Experts of a small language model.
Size: 11 layers, width 128.
Experts: 256 experts in each of 11 layers, 32 squared ReLU neurons an expert, 8 picks a token, a softmax router, a shared expert of 64 neurons.
Below are experts of layer 5 (counted from 0) of a mixture-of-experts language model. Rows are named router (the router's row for the expert), up (a neuron's input weights, with its number) and show model dimensions 0-63. Each number is 500 + 40 x the weight over its row's rms, rounded and kept within 0 to 999. Numbers have three digits each.
After each expert's rows: "gets" lists some tokens that make up at least twice as much of what it gets as of all text; "mostly gets" lists some tokens that are sent to it at least half of the time. This comes from a sample of Wikipedia text that the model never trained on. Tokens count by the router's weight.

# expert 242
router:433526475535506552500506496563426457543564495514483503496529538541480482512447513427542540457482518518527491565546520478462464512504619483569419474475520480434459458467465543438488491542460500
up0:541505512522528486521523487440527478514547426429432601537464544412458448545408480430472458518505545465444504563530549517494454466455510499513502557405512534525527447479537449492491508472451520
up1:450515471503551506483533483514441526531516458451496504452400526506433510547507478547558534480486545500498516459424482475456483445476536473518438523536485548517476519502465399425522445500516480
up2:534599427508530531548514526530515533518557447573476484484495444423556491576434512519537579503488571574478555480505513526467486451486488530563490426481546482498525414442520486465521468541534453
up3:560539491521495534461521503517518568535499445524532492596498478515420427428497438566495501455506463524510484496438519543477496472509529571521426542462482567475482487582553525517536517512519471
up4:462552552471458480456476518553507556568527509444528538513477522489470510470480517505425559487506529554487530505476490477542457466507525478468495546525521487430457417469512489503589503521508462
up5:481524484486499391516482443459531554535524487535488512572516485474519511517503572476492536449497523436499537433577547507524563534520565546453493520469534412446542504543481549462509515512529561
up6:412571494527526442507558470468488519545506472454440444478540462511563539510517559502497529534498554481521439512427611422469509476443442527447453477472534441463488473440452478514477454509478466
up7:507459439501500457504469536516448535484541510461468509524404486486433502516441515536491541528513421524482439527459515502485396577510489566508487511458482445546507501460526495470444503466436505
up8:439574489531496511545497483442500503541556487571542467584547520450490459475551568498514489435477475581504490503483512482448472589481579492509579464508503497475576510542476497532528443481515470
up9:517571494533425471518487523512511465503558482491500519489540442542516474607544487520542517486455504572585547552539463493530517461444522493540510515439459448506459489526484491508471460500433502
gets: "-", "|", "\n ", " *", " •", " -"
mostly gets: "Scientific", "Personal", " Clade:", " Order:", "|", "-"

# expert 232
router:494575496550544463471477452527453515507509498548568496568496515519495486473459463504530512591462564474501539517561474491492476519519537508483462483468579494473501517448462535482452454496478543
up0:593549439564520527528477419492507567427514469478481458489592457581482508496490473481557551510452503487485481483546475474575459521469538431486518482424552441578462452564477513573476534505495530
up1:519504479536503494576545465455481489527469518453488504591470488538535571503449560499480498500482481535541551594526484472476505480491470588483573539527469563497512424440533442406494492483491457
up2:482494428512469540528489496435490534545484530500459534493506492511575507542475446458516481539516456519459437468454469491403464514494589497487481482557505451472489465493519522543480461484522533
up3:429508563467517563433528511500465499493533481520482525445554460575466559506446560554488478504456521502517519568529415495482503465526454483456558556433539480556532541458503587511461515502529503
up4:497544473501425518486530516479545495518507486508496530467509513508563487480510561489487527523536524489506558468546551470492452539567510568473530467487583480553504476495478492533577455526512495
up5:445443496424442569466463449519517552494593479561538493487466504495537468493470453602521536587415593457470534510513496521579551481556431493456521484502543525512497568491466425500485455492525498
up6:497436555513519466489587480437497515563522484479515536507508538482471516510418534480453480502563503476489465429507512466467504531412477531490562562567517488396482487542477491533474499497429521
up7:484512544553498465508482506521491466494494501504568496522441461511482502480509502450506532519449496543520534485479447491557525538457512452452459500425455513473450477497434482515510445439533549
up8:429496531577496420529526479453504553487589520561420584530522524457487499484513462457475504561525551502462559517555479467597482516475515503398501485516509571521499483448532522455479562550505475
up9:443523593533502468442524520451548467507443456534461506511501530470461451532462555576439511543577456440427481598552488489451534473510526518485455534488511482527468452455469505514452495516470534
gets: "|---|---|---|---|---|", "|---|---|---|---|---|---|", "==", " ==", "|---|---|---|---|", "ial"
mostly gets: "|---|---|---|---|---|---|", "|---|---|---|---|---|", " also==", "|---|---|---|---|", "|---|---|---|", "==History=="

# expert 150
router:420514434526522539517579422525464426575519515489544474513455538549462493403429474452512480479485517489529509551477547496544458431543506467509538473492539518471408498474477497494422500586483491
up0:432439546434449462477471441528452514447527574511477442559466474534572424514524449441513587494510453534453487498489508482514559469513470459485469558499516575466503532492454523513521500527524550
up1:461432506430469480507502544491474521591480507465513493461514498513545429471473511521451462509520525444512501494532556467442509500496582521501474488521553519547470528526540454472449469481488527
up2:477486511579532529544524457503517559487497522435527493531462482484452439480503434517409460454465515517472549438482573517421518476408445514509474441482477457463512483542557515481481533530479518
up3:471495524501482487496463421464498547400543552584563536441540477476520506492545437565530482445489619515517502518515416491419452420523506470516478555451496538480532460463525423493486546497544463
up4:505524455538530482458465508511523489562436449514456451470449398413441501497461507539574504496526461500557497551497423475527553505468444464466502540481560490476478523474438526490456514494508508
up5:456409530518540500409484454544519504430498507543529529546464513500445483507484498490471508471497514475467493540451471439465426549540438534492558412525542566495479533516463476520517523483562581
up6:505469524515489524489476518454486517553499487503491532440436501504511527547453457474479478572487538511543577537467524477488520403560481448500487483503556543500472528528504455457504510499444470
up7:472472533551532444516492474492414511573544528470498526517482563495522497510471496425536574450462600440519431565527515476450467479512499497529496512456568392513487525445448523474484476560499509
up8:479506532461514422417499430492501507493499538563521533509546491484522452488539461491523534461427519470480446511415459524546522540460443432441528481514485524540444519478539509493451481540530537
up9:503494384502506487530529488553543534508460523486544511544545451462517479474553578483489437466523459435437500573528462472478501505536464481556552480474490493478565556495570511441476543440567508
gets: " to", " s", " re", " f", " not", " cont"
mostly gets: " would", " may", " must", " repl", " enc", " reve"

# expert 1
router:507510516516487533567567521539500486537554491509485490531538543564477472480511500513569548544480488505575468543520536387472469457532513499553426441519522423482488401464491516446469481533478494
up0:479483519530545509467468464472587544529508497534549530492533492454448516629533528513584515502468459395531522449515465536506563452533527552454499506533582414427510542466521504542508538497561389
up1:473490537572577512472516514542463509538478501504492380436494530529462446491558404499483475497446445557574494467523509511438506491477474462554472440503488575483489501508502403593461512470504524
up2:516470529572537543453521439473517483475455439528493499521465510532549505446622568536527549556480533478432447491493485431534511482493471447492471611520528510583521505483546513535476457501512486
up3:545446525489473509525492509477533462482492532461515509477619474454543490474386476485519443516512509477470486466513483448534495578518495453491548589442538512465475421497572488443532477436498555
up4:444505548532542509565439470468531395458551473539559461453523476470523481485458497447405478561550517489482461536566444449502534457498495536510500486503530416502532455524570446534473522512512536
up5:501446482605497548481558506476458480478530527505522499567448485441529559491504548477584488535429476435483481503471463521522438477440502510544509480466469433591482504529535437497499562469529525
up6:452445529453466530521467520474560513500544509573465496574530515551473428428504490524553429485511473541450466438555450470459502492459473566556605422521519449488533518522490509540514488475459509
up7:546475506547559537427445505548495467502542441533498469534416448519518498506530492504554482483528466613584465475503497537514510441535538471516470520487467584458456518525517478522491468498472487
up8:472542534524476515502522518543481523495477445500527515552525518467518445464546481494465566604562467504477576505487507466551522527509574586469472472527406401500492483486493576525522517499544541
up9:505588447515470543473472495515516487564504490407501499435528525514505497474476462458427482526500468503546526548486519415581513397540505555474515515541526528474531466518514498487480542510403514
gets: " 6", " 7", " 3", " 5", " 2", " 4"
mostly gets: " 7", " 6", "–3", " 33", " 9", " 8"

# expert 28
router:487488476502499489461505488518480546569528485592496539532571529538387500488479495502516558451425494568499551520580468462508474420490542484507513500522502471485517477510450522434483444511475532
up0:515577538513464503463559587496437555474463567515534505510520516561477434509560567482522489505517476450534510532546464478464446498548519528432545493496513422505438544500585526537545451573540517
up1:472456429507448471525513463482561539539509538467509522457551459487447448487470449486551518404490451467422451568546490529463559514570483588507486476491497455448487499499540484532494500506473484
up2:507449480498457495565495530462526504507543543458504486474496569516536553513424461530510487514581504487468578456487462486552503538538558507507517525402496519506583498517470456503539526534513458
up3:550521546429549456510491477553551548529506491540534516510465392502482492523532377433487487530580457502463529553505482550497495492575570513501466559523581559538487481467435536489473494542518577
up4:463487505471440473463459420465466529514476518494445552561469528562483485435450465503442473518501493536426438583534496511423602431450487552526506510557453473464509477521511564532480513529500458
up5:562530408554460458513471517462593517548418494543497432496585477463440429519508511567468465487519489429471560486489475525481538526514551458504467468439522526481451508516552456540556473527505526
up6:501468559534495511423497547489472438463517407479468450578450507507522498511467505465508464481564514599516513484486430535479426522518517472526473461428494502494502476475536505451507460437437496
up7:455530540505439477507545463463475537508457445453543521531391545391536437541491541548498475524578471498418445482417543497524453479511487442556453514535477457484483501505469482437501500443524468
up8:485534481488504467491558507497491563479516592571537442554459503505444530570547512549472483559478579520527557462566515498466472421572448426527466523573477503437553483543505539500509547520556461
up9:531503523473494478481530507479463465476518461478491455583437552461482449522447452510521536416502567550493451448455569487482508543451568546443534527490484590419448525441567479477482450542562514
gets: " League", " Cup", " Championship", "weight", " round", " Army"
mostly gets: " Championships", " Cup", " tournament", " Championship", " championship", " league"

# expert 111
router:487491449547537514524534469544504494533536506544520515534553566524491471500456474530537506506427547549593513542537566496469480516500523488499419507480531508499501473531440534421479452529419516
up0:437514487515528479503509511521541518520526543489496434541462453571491515563512498467493504496508507548474509483575444484489493469507440445466502515480451530491561540403539486528473453478487462
up1:513461513550580410536518524503495505473508515494550523488487521444507437508488553514488485533524542554511426506410393539539480532553479514531515567402498513543483518509564494467516473506460521
up2:511524522520445481457544541508462457479546551535516463446496484466507511491519513530488561574537551499539456492503525418455510488462492518514486549445583474512548555524535465518585526525464477
up3:552518386466496485427598525457485493509540502503579459552578447523490473514430521491496525485504465610477485445400518499546501515482546461558493458557463487465470520496471499490551442472497458
up4:530495506502452487546503476514497537490506567506492563452547595490490533481547485531480505508502447492418523563542530519577505537486499430494489559537518454475479528466507553488518544500426545
up5:486505508522433560531461452449418505562488493451579481469524424524530499524505419529480502491553522488412508460495504502500558484499523504523435580520485516444492504535485473502463404446564529
up6:547450483544479438550546578551547539483535509510503542506483490529517517535480485567518447537469528513494454506492563487474502461511435539465512508509463428491519534409508495458504481570451508
up7:486480507531454486490473529511476493534497544560446515538528435528436470556413537454391481517488482513455521439500473512459465486508498475507412507446488521472532419514514515493489473485504508
up8:412478530480569519466568460433502480518540530536493476462451517491554514523494480492543529467485537497468527472521515513574535543495489566466508521522428500406502494547474463428559480540527507
up9:491483452510535485557516565559444547504438515509531441486488442513469524554525456518486522462539522484527522456514518516482425518505519547482447536476556499511540424481589575574470420543477494
gets: " |", ";", "″N", "s:", " Authority:", " A;"
mostly gets: " Authority:", " Density:", " |", "″N"

# expert 105
router:477481458509514489494547440519443508585595454560519506531532496541487491489482494473518534548443532520575499518529487500452473516520574453532486472507583460473501475470475487479492472508492547
up0:545441464440547583501484454498486445481473483482517525502403496476447474461476506511467480417562524555461419522533542460488398502442471480472462499476451522560507484473522551539470590444565459
up1:513503553453493529532493516485466502509508459444440473467562386471504464463443457474504513466511469438510568446516441455479520486459440459499489506525414479492520430548574518473587511531495462
up2:504474507506526461451456502465538531501464562508465449600428493478576487514526427525481450521511473481510521535561484538497440449531497469483582569558537512459475517473559535517482509427508454
up3:505483536521529540444484464453473499458492540498560567530497469518502557441500431525555460539513442617471497471454564505477450475486480553491500552472549429484475476457527494475488478508526516
up4:480468504492522454509575495500488494473446502462504417440482503497524500469511548600461512498553477520422469522510489464443553502623515502501558472545466424543574450517496474455515531553446498
up5:559515571499469522430507564498539547498500494508506421534506510449572457379482482472538579563493482513546548512558427481464531502500487503483532550526404469572469482515503460475506527507512437
up6:598599496466455514516486545552532567493474491475556492515482513504546389483520525411515495546537483533527468546478508494560604474437559523519572455507541536519461456506538477561536505480465512
up7:575520511431509475556501533449584476473494500467474500527529525461486473526507599503551530525535563591523493503500533523477429507502522496510471603481505529466530524489538485502502469576450545
up8:434511522524531462501539517540489567506553528594513500471507567568425531480468515428461490447451540503531530519523530475475489523513530499570504562558485519405474471470406515454458407569472542
up9:557542452491512474578463401513496478480495545509490568504472490530470508498516554501529521456483459621466513504488579483512491537459576449523460490440516518472509544539534495525463486569515438
gets: ".", "s.", "es.", ").", "\n", "y."
mostly gets: "es.", "\".", "ia.", " ===", "ing.", "ation."

# expert 95
router:461481528520500484557543493543488469495551485533516532491563559556438458491539499487517544496492518520547456547523560464516522488515533523565461460468544467503464433507492507424475469485494534
up0:443451564530393415529475517513499434463448508539566520471457519449516580450513515436530466512540473492560494552491562485516579440479547495508461425455487514513419548467472408473447450488498481
up1:588431509481461498462453492458538494485485515506495498531507512502437469450508536461573501534532477535544580470440506417497516530549547526515488484522504539543473502567592498409456475530522518
up2:537488492419517473473460490527503549502497430570526491481501550495485440476518501426502515435506517470495550535444478459461480481474507511431490513529461504543523520539504479539475503542547488
up3:497500539515560528535496495514487545539498496544487462542553494490475500463493529466510495500447532446479495562496558508468578443484417513503461486490462534552503507471508474516479584513617495
up4:496504541467496578532514446539533563525499525458532516455549518510457461491562551519511527501447600493485467541540603591502519543462490489489447549533493465509491512454500546502461597445469458
up5:490531455432530479499524511607484526434460463488517486510540532532489452549512498413524512462492585472510548473530448572509511507561510522515533510434461467503532513495557489489424532458504577
up6:535459517537587496516494490543517458526565477508559526465493534503529488482600516478526547465563473579506505548529506578549471471462532526498502502435550479420412488519483524432407579484516472
up7:439469510527450552466522532490494436560546452471522406455519488534449473577487478572511440539470506559513481517488441556491488554564501537528509492559508457522535511511437515435531484468488500
up8:413486551533413512517494503438514461494528503467582464497516547479424454499536443452461493472477529518500419564479513482490457533488499453479383548538520503564531553499510524520487515448528487
up9:519468527543502517492505517535423479548484536503475468508503486492496511457480515539463466430451536530484438448512495443555562565489498563498482465456453519529518491589431489574517434456514514
gets: " 0", " 1", " 10", " 2", " 3", "0"
mostly gets: " 2020", " 2023", " 2024", " 2008", " 2019", " 2010"

# expert 70
router:448469508499525480556584506536478491502540497516507508528517532575472464467532486531542577521468550528592485539501506426497437459506528511547464453493491467511375477452450536407446469507489511
up0:428460535530521495499533542524488447513582516535503530482471520488530460440451509453493468572494478568602500571507496472544524526400487585521467518463501516536483452481475501568452564531517531
up1:532512487551443469515547562527450474477496556471570472482575454538490480532552505485404463519430426475580454480478535480457470527501459464512502441537544571433508509491526510519500452464507501
up2:505445502499468503486528498531458424474502532485570520433526511452556484453466510523465494536567523483535456524461466518519494573603532536450508495482453421540442504461523568513496538496456507
up3:569419572428517514505503464530489498531524465471515493436421510486557472510501464466536515507514559528491403530506563474483513537466528498469505465519520442500411517469532457511485448550506413
up4:616507480530529540490461541506487532496519469493434585504604482510494529430464459532521502523473488584548412532524493432489504505454499511533488399517513512500473476452452458510550513494471511
up5:555484513500473485545503450523539516519562560526537460532491436475580513504506544487484473481529486517540480564549446485502591472507472446545564478488490523507570489514492447585622526488491437
up6:431473512541449530501510502517541546395485537549493500523487526545475525485513527515430463528470507568460526462480626505468492472572473547450461443502527530466479533457527479502472527576510531
up7:490458506457460534525451435495446496504473583503549528467423525467497504476458531491478464516487525448462468490536523470551542590413449491519572467488508484509431475510489408456490549494495414
up8:440494511516494539447520516544564480506536455503563444561488498514510484411551471564532500574486475558481423529529500491479517488477520510474545467478501522493451528536574551462590582522477464
up9:483579470539495458492570468446509506531478439521497507475450478482509484517492485468499520499537530545564505534516540462497488477506475452546510489554452395474375505475538488445465510495531514
gets: " 1", " 0", " 2", " 3", "/", ".5"
mostly gets: " $", " four", " (6", " (0", " five", " 0.1"

# expert 234
router:474534464597464535475548443572488505558522521557528565506555533537475507490497507548550492514403512555489545526520491472459465479503538473515424525437533527470499440477453483481455472498475539
up0:547569438499479501488527463498478476497477431408486438538513526502505441520548552527504463541508518452495440527533474512512455504438518528502499505458426502438513539533532513502533454528445436
up1:534575509496484490517525495495452543486460507446533479480497609476425525546482584519540548541474522544485385495541491454518469541433507458476438427486499489467424506483497458491504496509506503
up2:585443540416507454524432466481484480487507504527422424544499489550462518614449499482488583473462498473491446495485529493500440567442505496528483513518511501472473590482534467523554487516460487
up3:486527496497507485571503586532490450508542524494477514609492517508458535469494550498504505527442493511420468520556427507472433505488476521510502502553457506509492497481439432397564446480536406
up4:515537550502485530513536587475520502432515484454493532532538521563489447539522520531496470548512509508532556556509512520560497522401455483547528510541500539484444393537558538448498514495462503
up5:535399443539470440445488446567476520475440497493442506444500470507496469507548522457558468573500532459464531513545468459459517460458481431497601533524554461525421563495482556588473451492497462
up6:528514505536508386498497490501422518515522509483517503507405472495511496488526441572464529557488524539518511532537521432526611538486432488461490514480466613473531454424518529497495525542549439
up7:488499546505505443496526464505483419466551468511574462556546427570586564502419525502458477517548407454523501384482449506510440583505556542495512544513505490543529438496529498552489492575568568
up8:561504411435491476511532498477479548509539465412543518506525519454463528514536498498581514479478446562478514515514496504478518545476544539525489555492463528448475413518453510533450522491482561
up9:528439523517505516518522429501479435493474523459446472474524530452501523568564537505434498493559446501524481512501518492461461543541501496497552564487502477502573529514578540425504510510580490
gets: " |", " classification", "==", ";", "s==", " List"
mostly gets: " also==", "|---|---|---|---|---|---|", "|---|---|---|---|---|", "|---|---|---|---|", "|---|---|---|", " Votes"

# expert 34
router:479466504535515492534524464544494505513579469595502517507547516534442481495518475502527526482443521525555491514537534482527467480508536489564462468482535474482506458458505525437468454514460506
up0:486502543491469431484539593445474545601471528499504482486537491487505467504499531590521473541510530539468476557536502545431515487553467533525476542541483447455430434482572556500470460528506448
up1:496482478523456444482528445567497469573584440535556488566510534462535429469533462455545530583466545478516512449477506435515495542528517501513506451500552524470500503466468523504556440492501505
up2:538480550494444515489525536499539522471515458490455388484479469464563436448496528521476480509470442490480499569506455448439519476493543516461487425535521506439431530507517521529478405440534489
up3:473505514502502480475532493528531514506458460449580586546504478458495493528523492471492528490517494535491479481512466509498545525533552547469526532517539489497543527511483488519554382429570517
up4:536470502545534545454478498553468566471492522549508493536529525502515511535610527554510523491538532495520533535543554549437396502532528551473405459509477436483503441501508552508595526560507474
up5:543492501462511490531453483593526502522456488461526524626461508526522501593523458478509514447494469458506429507467493497521542477517448492486507485507483468588465442509433493453563516468550482
up6:478525550585499471481420542513511493504479501542512516493487511503488561486517488493487476520540488422456559486514478478492561456448486544485469482562475491523479507433414562542539470531502474
up7:514515505507514485473455445518541550441507479493532508458578541458461468542541458473521483538543490449522509423546446375456509507444520463497529426551567519473468585505486470508543479482543429
up8:435522503458469588579562498466469495454566473579511478516569511514547504434431499544496449464495503492444498545499502561520439539487542476492496506537495568562511482467516549478515520571471452
up9:476570552520457523502491468530519493476512489588508520475550491512546491489502520454493463436476442512522501454536540494429465478453527433530571563511507539577452516514452540502501533493584437
gets: "1", "8", "4", "2", "6", "5"
mostly gets: " 2008", " 2019", " 2015", " 2009", " 2016", " 2012"

# expert 248
router:441524498499471552449518494545493488485513427525583530506517541509470474491485470502567519484464535519538503521556556459472493484577516524569426467528484479481419494471451524455471478526453605
up0:470541492480435512553506551542534471441503513515553548510547503454559501455478438486461544483476554480460518434568474508521482428555482460446548559513557511448540538595537509598559455506530522
up1:492518496405502522500630557454448435532493517498485502497555461409521481485528461434464463501522455497546535558521457407484526516506443538515442495537550549451480465543498543516528501439573490
up2:448506503494482477481498488527446426506539519512592508499521519504469520541450466532495542526505444540591468474508460441530456521489484596501453514437455459518547468523586505527546535486446537
up3:474496529521443525507538467433530459516548503511461491501453480449531456534601576531487518501523499536506476520503507449455501474507549466450435539489508556548450484480564538545508488515514503
up4:483480462514511455446492526537492469488457454444519478488515499515493473535479536425439551500473513469562467509511497482516502480537562563535502485520479559533465534565477554484543548457459458
up5:429497460516542544532478472499553510513533511524430502492498469482460457511480563518457426516453494574507484470496568536505568470471422569513417594434456524456470566483489569516466411556527493
up6:526485467481379480511438537492533433577507503543533476490491485473542474546583469530464452524521548517448510548525526473583440445462529465505550473480460448505534516526518473459491510529492511
up7:482483572571501464416475504463475513527477459482496514514463540506502467445487465463481454480502464554431528558484506422531534488625477516540559515483506436464534562564531471452481601432554475
up8:505467564494487454485448475488493503532533499482547474501506528512511568482500428500459489427472506492569448500545538501512516494484557509528502496482488539563472431563535468558521442418578482
up9:441539503581499486550480547520502493502495503494526477507526504574552506515569556514547455506484518544473496484513485513529451557444541525439476524559489480464527446540464550478484465568466616
gets: " more", " \"", " d", " few", "-", " v"
mostly gets: " few", " more", " ten", " less", " half", " great"

# expert 122
router:423482508501529509509513474527459458576511477481587484509518504500506503456459456413567493526486499420507511544500579481478535462530480495518441473435535524469443425552425500473475489575484516
up0:503450513510521486538504472526520523567529496451518470544463481497552452411493474457467449581570510441510475509521519497551443531521508502464554450576531487431447585562479517494497526484565471
up1:516484517467522500478545436460455396506492513486513435506431465471516511503448536458457477456474487445488534479467480481495444497529456426522563477517505501469449556433491486482443428486564548
up2:438499524437469497429433446525498469511490563493541408528488494584477490458471493503486446560489492453539466485508478502480500405476514485523527482485540501504549442572468523445519497545528526
up3:515505436509516480485470475477498513500463571516467525493533502486503529462488483498521572475473508487427527572486481534495480427590473535512427525506494544494470452504460518435513500504534556
up4:471529507512480436516507508512527439478448568518538528559549432599438440450496484479495475505481529391540535468467562498578477457481509470512456494476485494483555456571455489524460495471520507
up5:482491469547557505478489436535499488476594489458535447495479551486540446502516495399520400464495502525475450493570502462537481560442462435461511512440480567494532493515596483445477460516514524
up6:510476552587539436477512511507480432474504497446592535516445472548559520512495536511424445470463542482494481497564446471505467545449447605517487511507496488474518578455509504502552443516468529
up7:502518520530491464469480622480460543569515504486517539450503542499510503538553481554506474523485521466507500465533536498435505512484466446488527476493462575429487395502479549518453481502487479
up8:510463517486538484504500524501539476500508474513434526443529560514493479531481452437494565514548491511466445497582509488481449472476574485469430436450471527530499489560485541496515533571471447
up9:524537537500589488510522480449571485491518492524503472391510467505500448521515528511489428485489558551486558526473540487509562492499588506544507531448523505451538421507525402483446476470539568
gets: " con", " of", " all", " least", " ext", " acc"
mostly gets: " con", " due", " ext", " acc", " ab", " aff"

# expert 206
router:444474415493560536556532408587442487501597451542525576540517516577466496480486492501501568492460540527583491516547495495473476517513512472524490454474577470492499504499472482485521465531466533
up0:565515474455532436452485475538515443498502551530464487557504545596459509508448539493516520482483467566506442480515536545495544513531487491514550522415565528491461549492492518525506483541494531
up1:508537554492471528414566458509469483519476530538519482584517463479529526519526561553458525479525535457513464567575502533447514432496544490510562476433483483592521479503495569564518488511439547
up2:506510521524485560534595430498515533506486542488571535507549484511498470429517476459500558503517530487483600519532502505524516444453446542488533600492552446571546478492472515489528484477501558
up3:452438474587552530539415528530471517579480521518502454478463504481493507490539527465490529475498455453445508494496520493513566463470492502454508447530487491545527463492535500565487503518521416
up4:528595550476452595446479472498489515503499509526405478424499463486552577539495442533499429461559436507490494447458518497494540466562597475492502552461557509527499455472517526474520483452467499
up5:518484476436501434456454523513491470465508573543539458528452523484551581488386498482450515528545528542455486535466573530460494512486522442465511556474523527501467527502503563459527545530506532
up6:502571466535503436470514479457476495519468511455464615480469543621456459511473544512506500459479473516462499528448519561522506513504517594494463497497528469434479503556485522478507517569535440
up7:524455491516552510461533437436505447519457496464492590457441474549473592458440439514526481525516526455495454528469451518423464498543467497499540463559531470491520477463511512455505525484556614
up8:451488510433510509515470525543497436424462534524535498559607568456529534465494502483510578502526605530556533465493536512501544547523427472505500502480530529462518538492505564496423527534534523
up9:498485508505566462468526490494466502489545504510495490518492464515463541539528514512457473527525550489451541443523489486408548468542437433546419494454498468409509500562521504477564452480462551
gets: ".", "s.", "es.", ").", "a.", "y."
mostly gets: "es.", "y.", "\".", "ia.", "ed.", "ing."

# expert 76
router:499570517534512517492487441550515469561560450508552508490529526495491503477458500428530563509470537407536562548557524454548515444513509453490522500491526487481497452529480495437469483567438582
up0:542488475472555462431427539515484564505448473445529539520503479522461523520434503513506499561464533568476439488552511499531535532556494482494543472459545546466584501520516478474520478474501391
up1:474530475429528495515530437495513474481434511523537513551454494545523474478464495498456540479503483414464443424528566435511440496431491497525453494434513404518510455521513455552514566466444548
up2:518420523484554453578442535529465506483484430418495485363535523433549532486463553491514520538529529487504473494519532449534468466507445541541540542477532479432499463577491569512460540477540460
up3:465548448521480512550449500457442434423492577498477458506536486511575592521504432519468479583519479429478562475417424465444507496583488487439480477546519465478524506446537561510547502534497513
up4:464472510510477548476581570523506461463468480477513465420475486579542518494468548482466395464521513491486441574493465472467491544473490464504542536523514507508475450454521460521511540447456511
up5:449501520532612449565527539462539498514491546559455544434596481525513478513544499555535491463468485441520534477521508425504471528506413515474506526498509491515574466489551475499428494524502541
up6:505533482504545492470444480539471576518527473507434515478499415453493488441556500529479508488508551505519480509468475470505497502546495463478498538465534536431452653502502529507546519540490454
up7:512507580458512522496540479452510494525442496493455447558510468463465463500532488519478458477479484582502503501493500473544476537426482522472475593484473505568507576476433582434404484464453572
up8:439569504517466495548491463501556460511505503426558561486516494519484482494455555490564497479440496493513423556531517497543469493517375536522541536550559506478551451456465541470486519447559516
up9:499397533464419546501480498457499523591543395442465548485517485521545461497514491462450519448547551561456524574509480459586503500528471493525490431478443466443536537505482486494550526548540479
gets: "ing", "ed", " known", " of", "ated", "ating"
mostly gets: " known", " used", " described", " given", " significant", " developed"

# expert 173
router:503503427557539567521521505533440512548514548550504535510595521489469503502484485523475504475429483533539503576551509431510492468476582519488475530476550515476484451458439516487497456521452513
up0:517465492527514519492488513498516419490446532432557543493517486484563546442485511520470484554582457469522526537496471473526509525516485571413446515453557422499451447466511566531506407529478491
up1:523510572495513533502525534493544485503500533516487542473506511548483447466389514530487547427487506589488484519593513466485502510491538453527554557418518557500526525532527509529513449550540454
up2:493525495472528480516535488569554498507518501515547448534498480566498480521466507469452510522463582516486535521505537524501487565486413534466434498489490490450528468432550500531529555470479563
up3:426453499539495446483444489521512496495515518420472538561478499506562565519528540468452458493550471536482482515536484475536447497507502558517497483455510499480538465501495654445492550524568509
up4:529498509526445478477563481491463533448465508478558471497484514467540500452483492558482511506531402612500449432496510426526451469554526518484461538507443483440478503531423542483509462513466495
up5:582551452501532423568534488508596497497501510509482486481515493517408538517490490495577522442570483470479487562466480472476499513473538491492535482422447484484522501529452482468504509522504514
up6:469578496601466469496481481420512498414538515537520455486476518416486502545463501549481478497479529547566484475558450452502510470473525446452501468504569540493512384476499462551479496528520517
up7:469497429499518561540475527514529533525474504461537510465558519541524419469518488479503444442420427470522493491547457510438466484493497551593442552476496460513426587557516446538522502493524555
up8:437492539424557572502478493512515438479482578542436475478542478540500507516489512479530519475425447501533531529409492499523496515509453457462523495531561495504458515490541530577506422482503508
up9:548514488479500455501438527419473493537493517475447454490478471455493533446469490491517543511506481487518532552595446504505521559586497519427541519495406467504438516494530523506416485561499491
gets: " |", "ation", "age", " classification", ";", "s"
mostly gets: " classification", " Votes", " Authority:", " zone:", " Medal", " medal"